config = dict(
    d_model=192,
    moe_layers=[0, 1, 2, 3, 4, 5, 6, 7, 8],
    routed_scale=1.0,
    init_std_router=0.00732,
    lr_router=0.000742,
)
Below are experts of layer 4 (counted from 0) of a mixture-of-experts language model. Rows are named router (the router's row for the expert), down (a neuron's output weights, with its number) and show model dimensions 96-191. Each number is 128 + 32 x the weight over its row's rms, rounded and kept within 0 to 255. Numbers have three digits each.
After each expert's rows: a language model's description of what the expert responds to. This comes from a sample of Wikipedia text that the model never trained on.

# expert 9
router:084119127110116119129139153125121163118125087132101115127040094152118136138122083086070124129138112122099121125142156106180087135180106130099145165143189106082081075108178171187190081071112114079118140152060094115132137101119122145114049191112130115135133127107115086104130119152148127152
down0:140143118172107161154098135173117069169181145083206093142116113125183102125098086150164162088175109121127104132036056149088084128093133123173106118129107103138130171067130119170161052121043118180167083097129162092097143162166118086120144095188121160102179183131147117153123160149075161103
down1:059172098142137186133203117120111160164160119130086130107060177134170107105135121117126160146152154125161112139129090106178133087192098172123116137138092118093157097083100159159118126134119129099107063122183110124114151129174151162078159112114136132157139097082144159176132132180127096144
down2:163185109141185109116117083082092222105082123093155226178123106169100149080107128082104141074147157121092163083150217108109150149112126135136122124105093182146122146076162092154172144094156165125146101073165073114167164123152172147161096121101118111106135170112074086116138139163136166086
down3:126113103173148124138142188160190123102139094123156133148120115126106133105133167099117133183156123110149148139152099063188104173121220137068162071141048142142189132087174085165137167098144173167135099148154152135102148091134053135120136112117147097130101098057092092089167134091124161157
down4:194172142113144135109138146088139112158172142135077174094132139140108121134121136149159128171123196081116101177178113152172101076102177062120173127079149138188140089126154119127164156131154112131131166164147162138084184121072084148143151129111171161174136148160084076136103133113145142189
Everyday noun and verb stems after an article or to, often followed by -ing or -ed, such as design(ing), support, pass and right-arm.

# expert 10
router:093143095122179095160142139114056160196070103146128115144162133118128082161151121092125143126139104138117160162082169191124096110144137110106157174118122113160071078154111124068133077169088138080076102083158099125052126170113117144117114094111131087141125124152105048117104139136152145119
down0:156092216111156135195101108109074106123153140128133121183094114165106130139156160189131135070093139114118121138079141113139097176144107123083132156144141167054117114160099157104145144148174162113167112106131133045136078160123125118142161172152142130117045106138114144129121107068132141067
down1:089105129181110135122112160093120143117145073094103132188207124137105163137117119150128140129134129123121148120131121114046099116099101144141113140148185162097116097233103139096156106111139062123144156134132086144072176078094131107164115139114104129066173124069106154145154121157072155127
down2:134126157115104208207076105128100085099118148116139100166178068094139099120140103144142152139152107130150119076134209112196122105142152121078128121137134155115089152127110105129155132098147103170099164177137139180159136125143058107103178166125072140166183126133102103148133077118115099098
down3:175095099121154093149118149161176107123125168146143117109146134142120141145185111147098179133062126113115149119152097143136119178129132075134157099129128147149147129160118125143125089184079137096178180093107114032064171096142151125131119097147111157122152168080107128150107188126079087136
down4:136144124142089073128129123132117125168081092118143163117102113120123119138142164086074133136134139107151171061187138077141148092146170175129122116091186107151131140114125182143133053158110092143056095092092183093107133195114129092122151156112121082155215110210172146132072149137086125114
Pipe separators and dash rule rows in wiki tables, mostly after numbers or names, plus the word chronology in album infoboxes.

# expert 4
router:062119158138172123159105149104105156132122193162170134105133139170118147136154134094108095127139125111142091115111160137132131126111170061110177131139135115056115125102183178107141044180105151042083112133111129077127173117073142075092147142099134119134138138145149120080122098148132143141
down0:153136098094133158145122154132157134114086143104147099140131125141124107075093142129184104127125123126081099135145145128196153116089166167119128110072130116117157153115195143125088117086132139226128105139132108129134068176178025116162093148067096142133153117131044115185137125075147156085
down1:129160115102118117121133124141072122132091115146117076098145145184109146079124126178157100155107123176090079082125129092160121052196143146106096165128091113166169086125142136117165191154141079186141160088131097088084161115135122185132130141097123085157123122150208096112143161168124108113
down2:070128135088146142191113138121187127180091125110110116037167133066103129171122147169102136104165124178151142159135085103104134095155116203122104131144130138111086079097078125097159160122223120168087111081166166118194069148117170135192118121136135137170107106101168122107081185147107117099
down3:047117089125140138137193052175164108130131145153099166091099168127213117131141198099075160132102120115121113113101098081106152127147156128181159120164198100163195122106132137149170126112130126082200126110145097184103117097095144127177159105161122169174196115129159153104121109152136138081
down4:119164121111109114136142176091109185118154111137126065113096128103097130104091109184183126160075131110136138143106107156100105133103145157109166107121125159156162190119143111100129141175085121098188144076160156113108106077123124174121150168183181143059145121157125076139043112147139158075
Numbers, separators and pipes inside score and statistics tables, plus byte pieces of Japanese, Cyrillic, Arabic or Hebrew text, such as 0 | 17, 50,6.

# expert 3
router:104121116089127094147118145167051118180059107120114112089084175095086136177164087100095110124151099121172074122101154137136166136127116162110056115124137063134061153123158152125136064126150134107080118153126114124026126091142141055118096125109121145167136074176137133096142116148169165116
down0:117156161100148154076135116124142134169112134097107166113134101114094196148146157182122141091076101131134128140117187144141133076106148102121092152146121115075067112160135129118145151133143107111151123135115150125189074143094093112103076142190144172134110153120124166119066129091116134175
down1:098146101150138081158131102089110167126162112165171142135114105165083135075103084122067167071123143144123126115109110130155122092116151134138171115197093151092157115099127135102118064099117067125156072122171116136090137130166056175144161121155084133158117163081112129093120153127149084124
down2:121085143100118175118132065071071177091154118095094142121095089193143139115113149090062169141111090160101099148087159166131114178131165120081149099164137151077104146088140122077085096150089106128127104129170129140138107167123077084134128142172102109144108120095141081110125042099100117136
down3:123187136183133134136114088078073142102122180128113147137152154110194089142138127114100162164111148155107159060139087187119144130192149115140128188088118148139153125117096180126114124180138106064158090125096135087130151128121105061102171203160149129155119174133172078153115123118142126141
down4:151120147081163100183095091206178063165162126135150159166102159102124117147157168127154185138139135145105173102114128100138119138140161132100172189137095169104132165180140139158114103177104173114162088096114128191089143173149154080099145138182113125183103150100158113161188056165100140101
Closing parentheses, quotes and brackets, plus line breaks ending list items, as in tennis draws "(semifinals)", village lists, tables.

# expert 27
router:044122122108148132143138126080115107090129139113148063062052075177133115177114066135076129073117111104132158154113153132150105126131100104129112153140146138187071105141112122118143083182084066032178149147066148102136166139152111133116081119176144131160138124194129131090102156105125156087
down0:154146140135139067120094137135195099081128167135186097087103120144101114137186130136092138143125143074066090178098129088198070156126155136157101147181083062181096120157171099112130137103171130089105118127105131132151141096152121069158098095158140095058158172130107096130120108130134103110
down1:074106147112112076150087111128172175171133104158113155167131106113081164130137128066133071154147120108173169122180127123139112140058106136111168183057168160069135144140118080110138108114092175098125102128142169112133092180109132104156085153166134153162148184108104219157109116149153103128
down2:084150199092143161121158168068050087113111130130093129188091098117163122153084152131118142122114134174131092104101145107093079114145086187164090101111103143148129164080180111129178096126106095106106185100160133056141074138155153092131098120146210133090091188120132157130102118161122101109
down3:154074101127187122110148096125157201128148159104134103122125165150094116130052135131106126146117199154112108119162060144096173129110149204085121100127172124125174162102161105149126162110117217180097068179124124123131086102076075134162118156189110096071099167118108119122153159158119114127
down4:158120120100130093137094147059169100160060160147169171122156115109159158143190100096128130113108107111085105127150122124095128125142173110091146082141155090142061194138152101080108115162110124115100159055173147185134065057113138105155120132131107136160147098103110122122124133121169169108
Quantity words and determiners after prepositions, such as several, other, two, all, more, most, both, "the rest of".

# expert 11
router:138146196158121127144114163224113201145111111139077124151135146166102090155100063114130136176128138105161135147098137135102148062112125089081066161198176166122124065075113174111088115131149081139134119153119135141112133090116106123127096141184088129176125133192142105138088124132191166170
down0:147143093163145113155124112100155176114136127098186135180116166182123112186055084115159129118108101150093066140142099094164200145100108149112153117103120169193147129173093135145144121089106121122148149122161101092112124143077070164131205168131097126095127140140114089107065126135123109114
down1:117065140110151119159144125159158083124125158094141195159122141087107086054130108095067131124086114185130078147111055138029166170171111115107146160123068161160169183154104098094140132124109131139137135118101167086116067152114137151128147171101181100099185119151170160120128146189140101153
down2:143126117098090136155149173188145175127100122154139103147115149110115171126155103151098101132184121113128134124144209166175152110172149133133149093167126133143155066114121183072098145124198151155166052201181132130103162147140151079154087098134152117148159114192115106108115081109106134142
down3:086117132171120121173142063089119091155141109078154080117151099093115085130109130043193126143126157130187129067137132113141154152168134061110067173093140144163152094148122123118114099129114111103188128080135136181195125134106135084130144044104115158145122156122047149119140078117181168122
down4:179188194078110142127122142167169082090157115096134106121097113152187115057133142113096128104154087105132128083074165167131141119065086098071164103110153144119179126177159132095126121080137080126149164127140118073150095181115117132119155113165142175101139105150116103101104128125116110143
Word-final pieces completing surnames, place names and words, such as -gow, -idge, -ić, -sky, -mingham, Lendv-ay, weekd-ays.

# expert 33
router:080157157124159140092106146111162139153096154139120054147118069150106123098125103180118148089165109100155115120135140163160130127125200115120181116144139130141099133137158134113129101139118166058137086137098107125131181146149138073109165151130168139056145096134146125080207056096083124150
down0:126182136082148150127154148116140131070095118151111059103139162084136175129163120157083111066134106150179080174124156119132132114107081115122120081160118117162153129141144168180102153128090172108162166136063089079129149149154142130071090161148081045124091064196136097152166141137122090141
down1:107174131063097116103135109125112105097059135096137152142164149155118089129103115120137115124074141143122111164179208150167133175142119226152145162155158151117121125119143142127082177085166110081104121110109179088123143146154122159045124141126079121145146135159138179094139108049198167142
down2:113184187113137099150150111089155112120115048165145142119130171183189102138155114108110116100188151099080112138162129143222090131104144116146091144187163156090148096103116135179098097165115151115120124185156121095146114134151182087153169126147138108182116140120132170162111095120170133151
down3:138120120112112085125130108134143116120129087095143133182094077153095124114096108175114116108143117128102153113104120094201089093138110158092123169150052098121107162105138090122111131180134124068093176119166136150086116163161122085099095136113131156170214102094123138122128179171152083153
down4:148177138089179146130119160143114130057104148120107138163156118127141130080115103118155100145124095116120151102178167130079121145186170129107144157077087070105126083105153161189147127150161191161118112164070081131095112106117134157084106113133142062152174094108146148157094161193117109110
First letters or vowels of a word, often right after a quote mark or parenthesis, such as A in "A Choice", e in eyes and O in Overture.

# expert 22
router:101196153117161058154126132151060157175073159110087059150041141144131104140111094134146114134175134077147124151110159133162135115160100174110144129184129134137064154133166119144123073181103117144056092158131044126096167108159153114098106089113201119131124165132110081144173101124166126128
down10:099118119107085082148106135118072139112178189172143124127176111144091092105156153107115139146081118082118164122130130064120090093118087075121151144114122156145151065089185164148128155132117130077139090148145167130139184134107095130118108142172164149156089094149134115069107164081115075058
down11:057101177035078138053128116097098094126064187122086089106133144099179047172138046144111130104151114138144143140101171055152148084171153133165134116150103066172112088084137136133153088154105107129113156083160103146100141077142114144158107141091108127123146105170115123095134120114128085199
down12:123113117158071085124165143098132130136163203143067097160087074152113219177112167157097101161063129110159165135125122136102121160087159131196139106098090169131163098202132098148080131190119129125122120115121136122153108142110130154098097126143171139070124117147170173093181177148116171099
down13:131189103139111085117106125107134159120138107122043163130175173089137174149094155123066127182105090159149098147100195112135131116090143083114160111156093158112145131139055145177115158098142116104119101184094202161125098131124141102117139182151120127110155157142068180112146120090164134126
down14:136120063123089153077141090195061148148117105132082059141115134095092123146159070075165133110122144169191149124151151173091125100159151098115060072106133147112108150146092177113185149107111104122186131105147140090092142148165108153142121128107126157132076116164111145078114082093195158095
Line breaks before new paragraphs, list items and table rows, plus == and === section-heading markers.

# expert 34
router:056102111126138067112130167127132142122119117142141139087113118164140119159121107121077085115119152105116083160092147116138084139134101023095079145147133144095134129119160165135138097117190151085101132123158098066128133045085129127080127113098133117136140086153149096066116088110121179172
down0:135190179087101097166142132156161139150088089133102134197134062121151109123161149087135087064139191123063161106068142090154107123122105135101105147106114110157161104148113113107179112128089160126192125096097151099079139160197162133148169116116152167149173157172101127116110136086177101137
down1:161112162134132168052125165065132114138106163140107110209157148162096091100185148086069156070091157141119151108132117134086106144107140116102093151111111158066126108154141128080118087137114093102167093144165086165141154175140124101162143110137138086095184105145097133128087182117097122136
down2:176113131118137102134194161134083097122142079086150131178173150130143183131108126132087114167116125112105128168102191105155116147120087181116168145108216168114106092177102090124206143105048125102144150113110176107108104097142059148184141186164125126130136156156128119102147152108099103130
down3:157172135131186095126113114078088124120131123098179067140132126131142125181140123131058121114087202116130101107051168147130123120102131131141067109126119118101110162119151168195128068113151103125120123104158127123122116104109134113133165144166141192006090131129094154125139088126104096117
down4:118131145159092085088126147141093059172142121160119182111075120123150142125179167111164111133125111123088125191124148125148106159147098087083074183112161090152127091150096153127115122121071101087166123085170169129133129124139155098092101125133134114125086113175103113172057090102100130160
Function words and copulas mid-clause, like as, is, was, over, then, and, plus backslashes in LaTeX math formulas.

# expert 39
router:145173155086225126087149148114110043161091132089109112114107122116074110137076102142106146075163132096119145125060163115135070120097177135119132145105170124135112115137097098117222137129143153100118119169124120105129144158085103147112145104118147065135180135114078145107118107131207164148
down0:126159138145088087149125099130138130121165115135116100120155100087072173087146091150110147075154074119111169134039132158142147187140106105146098133131154147111085110134103122172134091123183138169176148106124173137159102141161147062175108160178116150154148161108080146091159115139098101129
down1:104121111140114115206098112143141106174146113145111102176144133126149150080112130125135140120143129153136132100165111077131155100117109163143175140163075149112081115180059126108121157139067106133107141154119155169123102149175172108159114158156162141124180163096140136204136049154131131114
down2:126147144097150214151123122142115144158162186181128153096151177116110163104147122130124145110147158078050131104138132140135057100117106137070125096154122147155041111093093170152082138109156098144117112157098135109128142084199144102156124125172192074071106185109136150136134095101121116142
down3:123145237118176212125135118165145094120134104096135162114158086119109103101052086137177133155180154088112153119126171130094128105138063172119082101111140192145138151093120128159161133128160138101090112182123105140084115157126090109060152131082108146107147119129172134149166122101137111101
down4:055113130159133108099154195114055176065215143072091132136084141184078108147115150165175135136097135131084139115134152120146173120137125080189107130134099082180183114180188129138085143123130129100120152149150078199158153064105120157150128112150113130168148124144094089121099107081154106098
Later parts of multiword place and institution names, such as New Or-le-ans, United States, New York, Cal State, London Metropolitan.

# expert 45
router:118144138137198082171081126153070227115079119122161125153143067154134149083098105072106120068159093107136120108153120146111134141086153130096121085120141151124141143117185144059121118225117095096095108115085155137106168130098148107078120145174129153141121150196090119150150119148111104143
down0:173128135112157119130187122133108110132154144098087120095148088141108158081120179124131156153128119100184193113163116139099182103129179160097173181114149140136169110208059122087144112093090081110114124127089159181154148159121114101119150144128094149078117152054132190031115108131131138159
down1:107109149059119115151087166127125127181093209171159136146185126153142135137154126179142113165165152076133080152108158137193040109149160129144156183177142137154124121140105081184067145063110132092141090113158180120126131101127170102139164114140086119112094101141129151126116089138121158141
down2:146114110149093128164118120084120148160120163109136120134111113191125137114119142112115114105124105094124135133192114000106142138063149154098088087146154128134097123107147069156130127099131140144178075147153119152138126081140070122152205109144109123166142129134119217146129111141086118127
down3:210119096072154134129124128121160102102119084167147135104099149099179154150146124087129131124120148094123170134095135107135059153144150130133103126130084114093051090062134143134116078111161139165131112178111079141129155184134102138134103138105112183151170101219075103120151082130116116123
down4:153180159160141122122106099112130145128097147124143143178143119137130144096149110113133184119154117102076076091127184069081140110178127095127128122117192171152126128177137153113116144102177163098147104141135115145202163146103135144130086169108204114169167113209129123156126112153129091083
Degree and minute signs, units and decimal digits in coordinates and measurements, such as 78.2585°N, km, ft, and 400.4 /sqmi.

# expert 32
router:095142117101184091155095150142105216146072139153172115106094080175132124132097111117124100140109089106198176164098168120083121114093147132106095127134164115091137141092171136171144123196173102075098127118077110113143131133170180153101101138076075072171135139118087118071127099127161134167
down0:113113140121090076151133187167132177168148114121116100140118094168125169102190134147149169127138144103141173132138122134193111102095105091144157076137087141154146129136112161097127144118152192100149131116201182211161110177058160146114102103107061174111135129129117092153145125144186131094
down1:100143188176146145146168164092139156150074106147154138069198146125079105179174101096135131103126181156151137073119123130075180069108062138155141136129119126144146162140077154098104186102079117124108134131157170142101156167180120067190147208147154108159081196146097158115117154105118138101
down2:107138070197113148172128114198151041098135120103134112167143142101092138113088098135093132086117100124147119184118097131117059125179081066094118138160132116120110158083124110145106111130123198141206141124120137100107121121090143119082125152143145122093098156089104121143171122107137116108
down3:122158143144071184104086166133125133121181097140167177113132069171117138152138167132052159181155138087085180106168149144150114138114113113118075136119159135150129146114093162146112137097126108160123141154145178130137161077136074124128165152108143093057150169090163102086107085186129125133
down4:110201142118126208124135109180146138141098130144131141147128171101241126103137149105069135155178145131124155075102160085157160224119142126100103103108135125056169132133163169085168076161138066122148074096143099132113114123179121130104140113108118138166150107128121111147136081088138125122
Plural and possessive endings attached to a noun stem, such as s in Pigs, ers in waters, ees in trustees, ians.

# expert 2
router:091167100121127153136056147146120208203127097132149130043158080135124093029124101103084081142150137098129133123132159201174138065102135120107180118134123057114138135080168120133097178151170117105139041149145093138147131175103168084143120091135130142134201134123132065145124113100088101118
down0:166167110138141166107113124068125134079091140158103120153073091163159106123131125112114162146163089016120116114151114095196169143131141088169133124079125097152106131221200115180113082106088131113087153066078125120117119124169112073127104084172139098146106114176097150136154131148201085111
down1:124106164155082125099103154162118144110084173112137104144110146157149071121145065213113142116184160133109148121154125115111086077152215129131099149097105083108085169140125164160102142144113160099187105076157072122094101165108198082226107086124109056079125065120099142101127107092107122163
down2:121090169149137070148152146121122176094120141163133162115182125122115128079171170135136114169115050117166175116110116104130134155151103106093175170142145150092086115146122119135133134135150128176145080103165125174129149076120189104150128160159210104147120159134033148133123131069083102156
down3:119108136106135081104079101148120148177139133109069166125119104102136078097104140087108137127183139148193096124118181111113144182094154114118128139119150156078129116103175113138142065124129123102172184115147097131096134114104087120130154106154117128078159157121132181118091139155140174067
down4:167180148090150140132135113159055145064145111103081173159099125190130121138092143143165099110133143129101105127130135194147120121160097158110093127093140132150131136155157118102112143101140143142057101152154113064123169070156107147116133164132111091052147203140184052197108146152135078124
Short word pieces right after a capital initial in foreign or unusual proper names, such as K-ab-ardian, P-iment-el, Lus-ignan.

# expert 37
router:149220085139166104123090151125096159134163112122150106013111081146128073112113114087083064094135086105124117158124164144144121129079170136129162111128141138108036143079178135145121064155077131035123121127119126110141127123113117092152137117140090146136149143141115116082119115150103153098
down0:097167088151102152172186138191165072109132177169112095061179158110130097170135161109148118149132156102111127131078168119136105109150151140076136077078073203144193107114099188147055159194152182164114105139132136119198113103145109139114152146134131175126160106131106203173139137117158077075
down1:115118077094116189163169075190146093137104180132151114131163076106116089124138136152125119166148185119160068080151085122157136124126181092138195139137184076192168143179135167161088100166173098131075156163109112172130091165091116114114095141156112142131119101125123112121087106100141106085
down2:084130075132074115168097127114133032137096134160195118091142105135119142126157190104114059102069184153136158128117111152096112120179154096122124161148119158135127093126134135121138149099113097089133104100045206135089141117152135109106174125115146131141101150074029122092112132193114150105
down3:113175070107178123067201126162123068118119146128110138143149150092133125106148109165100119158096127117134082169137156090169141129087123071148205135128044130085147116107149122174120154131147165142122099104124110132157124180151112112105069129094144082155113171100135132156121104142102087105
down4:138122092126097129113139156095151177151131126137137164142154174117140158089160113174083162122096120104135053091136090123147173094105133216107117094134119065091146086083087093067091102100197193117112057151092126158140116047131143072120119118128061115114174127208154110142119142091116059184
Capital letters and letter pairs inside acronyms, codes and all-caps words, such as NAD, SD35, DNF, TRP, III and the C of J.C.

# expert 23
router:134119096133097078100167192160147139115145118164100123112096121153122110121093110115090116082143105090090173138155133154243149079159148102110159129151162075072081103075103078129173129104187142144099055135090102154129144133153100188100163151146065138128139104115128125135146092119126157174
down0:108152160094113146083161139128093189125175174080105109134107113166132113162223151140082137105147058131098136110102098142163100112116071162094136106121177116114107169085077130083172122145140059136186075126123151179110144092082095115124118187161138116196176085130188062184134130096167124157
down1:126158143138124128037154121114131087152159113120116120146149109079168133100110140109177162116120051130077162139115108082086126096159112139153065077142086140196062113113149152109135132119116075121138107117105146161156149103062188087118101152067210123073154128155149183160127170153092157163
down2:097087141099158120122118147171125113165118108133126111087169094118144205164087106100121061174070106112128196151162184152101180150079097063096136110157053138081146105087177124100131133087117154105176115105129126118125152164093109146128087133097140121162087143166096120124120141153123080142
down3:121116142076151118085106094111116158107224121126198125106137076150142097118141094110138122137122109155193121102124135107135109078200108160178124147115090171141152163130139116146126080132112141165137119143067127137156134074160138143175146156131119219148127171113121125092203160135124141154
down4:115073091137082157131113171140150092109109123199150145195107167110148219087132155109150102140109148159139102132059149132188103122084080104184112092166088130158123143141159127082144152156134072083131105097119105151119155151153157103128156138101125186101149107156124154178099104138159123115
Middle stem pieces of split Latinate words before endings like -ed, -ion, -ing, such as ex-cess, comp-lic-ations, Dep-art-ure.

# expert 12
router:089119090117149117153123163143126142149084096143066147103110119154112102182049135182117093090105075120134105145134128163106179101112037092113109125148186148102120103113112142174184119130091137140145138123092094088109137075137103144108040146176112118121142077077117154137166095176174152185
down0:127093142163093150178125154160121133231136139183145132151133126122124090086117175066116146072139107100129128156086174153172208129092137105118094124173082101129140095107115175138160138122112087106158136138122148119143149159092162120110155135162172156110111141080162158133159041110122137132
down1:154089156114130209084138136120112148176134083111122112089172171105089132093102203137104140151111120160096056065195145203077162136101083132108103140167132130108105122100128132108137125127094177198122176107102127105124117157173176145160129085150122180141129134110157185105086125137141136091
down2:104110111068152114110103108123139098087143141104110110167110112172130111122150151137169131061118138129084102102177149125110149137117200041169109160171136107072195127053158107122194138106148155124122131148119169163193089122067092135126154157119170135098105137153111147082150137084103131153
down3:131136169110134102093108119115141142090076142119093134111123174196100119173092099078184114128076146128154151085124094110110156149131152201081127132111089156135148169108197121124096137135152095128082182143119030155156142051145125131160094155134120107176139132096157184141059176078111133046
down4:173115127136124154098049109079129167112095194128120105125156141140168090140069115095030155089148094157099114182120168140107135130116192124092139150106109046143140157146156114159184155152153187120101129140181127060112190138136092129181156122097129136148149146107115091128118107141101115101
Suffix pieces ending a split English or Romance word before punctuation or of, such as o in logo, es in refugees, ion, itive.

# expert 7
router:164220156114184086118137154155144111184155210152101045148123112150085137141145090099128133138173158122125138122104146127155132115130146125073121157113148157085113105107156105140151148101180106105090132045127110140103159217151157121068105111158149087144082120094119128118144129141110158083
down0:119147092048129123123125089122166205175136103132138134097118105176094075117160123092140166128112122129167172163131127147147140076142105168126132172100110072121115192133099133115166117068104130101137093151149187203153139095109110093109105147106156114123125146173143191181103176165121180148
down1:131153129124193098133128122124157066084146158172139173125150119150127099121141082118131139111124113155102092089072133157087134126121080104131123100153121151117136124132129105137088113173086155173108178152140155163130141183123071085090040178106069175120103101115142086147125176167100176149
down2:090140115152114086104123117131140093146082126092165114174094138129148145173151176071123145100081128139096108099170114183114197046107151067126080115122178117140143132062090150143130107166101174143135155122119133140166140157105121136219138088160132085175163093119129172179185153125216148137
down3:139129139154108125142101148169145112173138115172128210107153121138084155114172166117133091142109174111071106100148176129105147145136150138089158158102134132071129114140124185117131126075220077128128078084152125151108119046091173146070118137170182120086158130149148105092130115166144088149
down4:099091169157063136145121086090129091121142148102154105146134112102154023117098132114121212071128161120154134135037126114112077175179160087171101159075104132130175085172128159082149120099097153062140129152141108160118140067052158104120189118114105056096103138117146098088104152161148159147
Word pieces early in capitalized names, often right after an initial letter, such as G-ius-eppe, St-en-borg, K-ate, W-heel; also first names Chris, Steve.

# expert 38
router:097142107145089117123113118145106138121112203098170096079072105122073124109074084125077110073158125059147102153116195160144178129166105077115152112137162127128147108112162126166122130165144158114122095086103154151116169125122121086111157138086160155163130136146139124048159087155119161161
down30:118141166134119085135082113154142140112149101089180182147127100089133093206091128127126115094145109185145196121108159212071120150109104116122146129145156193123186132098162166094121073102161124123091137134097089136095138190182108091098106102068107078160144108120082142143106148125120161175
down31:117137123132138126093131114120137146124159069115058093170170073128117190115096171135098133147143123153154091087139126127135156089095163132154106157094123120077095093163202138107138129073122136154073184100126086172112129123133065066055127162148181093171140149185103153102142189105153141121
down32:134106146141122097117136110145127145113134130090130106071167131163077141163150178166108153083115136143139102116140086082155120097192114131181161138114127174100099071096136169106124107158142124075142131121153061089180079153190144148134159173128174159107165163124082133143146154120177140111
down33:161122052157094144108148167158129085117087089163126127129122122113095117085117111153169162133085099169167121110159148138100156187163127150163133083089142073112206078169151156113167174112172153201125118166118156151154163166146120097124142178168166150179151072130162101097153094152122174092
down34:085123099139190144074147098148134130136054128138111117122169070097122124111105147110123131155086196079125120042132154125103121140123137126144102100157090092089142133161067182119149133150142166147073124158135071142138140126140141119104126118130143128190061170162078120180194115138101155172
Numeric tokens, especially four-digit years and small numbers in dates and table cells, such as 2011, 2020–21, 14 August.

# expert 30
router:119123158104142052174106147145108109160111152120117150086126131231144136138155129113132086161161137110187142154083121107127118122090126054117124127114130138173142097135118222147128126112188136096139129090149114066026122131136155087136171091131089128148119096147129117027173107066148180197
down0:085127194125123111077127111119156171099076113194132150162121142137138119134117119137142121118083166141150086163109147154140087115122156110125114054091108083147113094113109140145126129125179129130089071125109084117102178112129200068128143147040170146112150144145109156113087126048147159117
down1:159086074078156159134123108126114187147087132198071059185120091125134096111115143101125168119092182173142176111117158138126159155131114091092088118139097156130168175120166136182155118188140171125156130127058135115151103177122042128081120109124116109136107102160156106095159157127169152129
down2:123125150135125120071093120125122100163123148126173154103123115115147114135083120160130128131164127168094119224122125152110147134096124148174171155144119163106168148135128090102144133111128170041100121115090137097132080111129083173155147140126108168105189145112095132163102158142126214102
down3:167135062127150103108098164162098122142103112113066158183143049125110119129145106143133154109142146133108158112137151142107120060090133088139185171107158157122126156134161096147142129137147139193091123140057147120143117188146141103167160092125158160118144138096118161140101112180170128120
down4:104127167142151158172095119096188163112101173130129125113150139110124096118162158180176143134162152062162139180140077135165162156143111118089157156123113149088119111180116090113162101151113140096173127180114141127087140160184169191110145156153172119065132129134162122139115082106151156175
And, or, ampersands, semicolons, dashes and parentheses joining names or items, such as Bob & Tom, Tiffany Cromwell (AUS).

# expert 40
router:157179128122138088151119151158092112129064126115155095098139101155153072097102108150099083165153139121085106145136115171124145119065093128121080120144133165160060061106117120106183108151205154171106079192127125171106143124105181151135141084091078086128131074128120147103152125111141145137
down0:165145186151114129111113137164114164141138146142127099117138078171159102100143079097051200172095066141110179128080153038169114081145118143063170100197122168127105168124127092098146132166113143145135096109161166183106142125105170118100145133063122135104094080069187136099111132126152136160
down1:087093180094158111120120110066175073122135166143144137125115122108158122107156103130091125104100145151206126193137094084095131108144124141166131160231107180146119150153147099123160131108109117114136188081169142140126056134131126099136159125211147143183171170154084095136178140143169111086
down2:118168094078115158182153088124185090175135132082132137136180085192114070158202136148155108088095164078104088118106080069141130141171113158174129121158169185110109159137146138102145103080105120152123123195121076128114147138102176149098171139102102133174140123060094153176137188125125151157
down3:102116110163095076202155119130144143149183128135127144106139168037081134153111107095167158128112127165067140124114092076139148150073101139179122091133214164159108073119081143092117103133096122179114130180087154101126097118094147102135198090151153123138103157067153085076113159138156160175
down4:133076123168076181111128120125080122097098191138180188114102088115182154163121151104112174080145115106117101158159118112116115142164172079141156136123060146162125125077135137092200055158140078099142152064105148113111136115138141085030119124151154177186069134165136095114092115137103087073
Full stops ending sentences, paragraph line breaks, and == heading markers, such as a period before The or However.

# expert 31
router:106206164084204103096108104095102152136058141141117101158133064214080126107132046163102074082145174105179179158090158164106142123160102114116096138140115122172079107109197142110089141137153104065124137107110141195086116182171159101106110153157160124151132066141150130134131077054168158084
down0:111087122105117134113126139108139149155119170126102113130037147111141172104150164093159110114139191153158090126155119127119081137140209133040099141137144104110124129130120135147111069143138105119132051118183144175107130067152152120095131146064137130118093139125108095100159197136182115202
down1:131091057121157096155077127138168120117096098134105188109122187130118076105141117148119193168140151145147094084129130128110103130085188188114118054160104071094168095152147133090130142133141118147115102125163132195095138100136127113161206179108094151125183097144137149086181138138117100125
down2:142093157144120157175132183127154168160149159139136157153134142185116140170116103117149128115117118115067140129160112197149120119113180045119150106102117108158071161118137165124168136132103108120107135070133108163086092151078189121149125126063123103144138144131178163141118140105179108119
down3:108166093168082194105206118116058136102146106148109143089130086155131138094130154130150128108147211125181094073120120092081212080142142083130160118177116175144086111105163064131077104109142123183148169133163141115144117140113162115133183081120132154067145112116154140075113078165075154166
down4:095146152123169072113098155192133186117164109106135145168140130137159165100132088130097097150127114145091211111108094159036126101170125144088134120075018071172176158144144081074113158171144120164099135122090109161142101167130116159068143108140093111062108158079134151083117106141107110140
Articles and possessive determiners before noun phrases, mostly the, a, his, its, their, and possessive 's, after prepositions or "is".

# expert 17
router:124132124149162104140108170144108177104136086149074111091113154160111140085103111109114092146129123127147077132118162115146085121129142168102127129105209105117135116072107181130194123106166154085093142189123070114083132084102128159130091179099083104231145108129106088083130029137176127157
down0:105128124120152117175172171124154132197096114168163101131107106074085069164144115157106105150164149117103108179115102115116154067117149176130117170142065188097111125100101184155133122220130124114148086215152118116118133076110130120094196153124189091126139096120145165100113082090100145131
down1:096148141205076119136158113169038131142090176156084093105055146073082108161139075138122171164128090141162103115182097135119116145096157151133090122099154069155176140060151125094109118065164113078198215141159075157080106151140106122111130140170074121188131130148116176103156146127153076120
down2:166099133100126096154142130068148109176123163093147113124165155147136145118136086144110126145125083120113150116162138133092149107154128104068142126123088126150164130136098202151176099178147050118102096131105136144084115153125123065152087154125129092107199094143157136129112151098152121104
down3:087159142113152149100141089139061138079090174077097142121206173112147125148094117108221108130124166112104147088094105146124140089114114173092110106080120135147137069098145113134081092145146133113135140164144133170165062141139102149150110145136202139091134123123162109093134113122097158173
down4:146164109127103118125151129125200128087130126147111143154114157105131114207087104084115154094143181074172172140111135120040175145091162147095071093108092055090184070092143115104143092160164167106089155121204147130148125099148094172100190135159089149128107150137183120096141166130139091098
Head nouns and noun-final suffixes naming organizations, events and fields, such as Institute, School, Cup, building, popularity and casualties.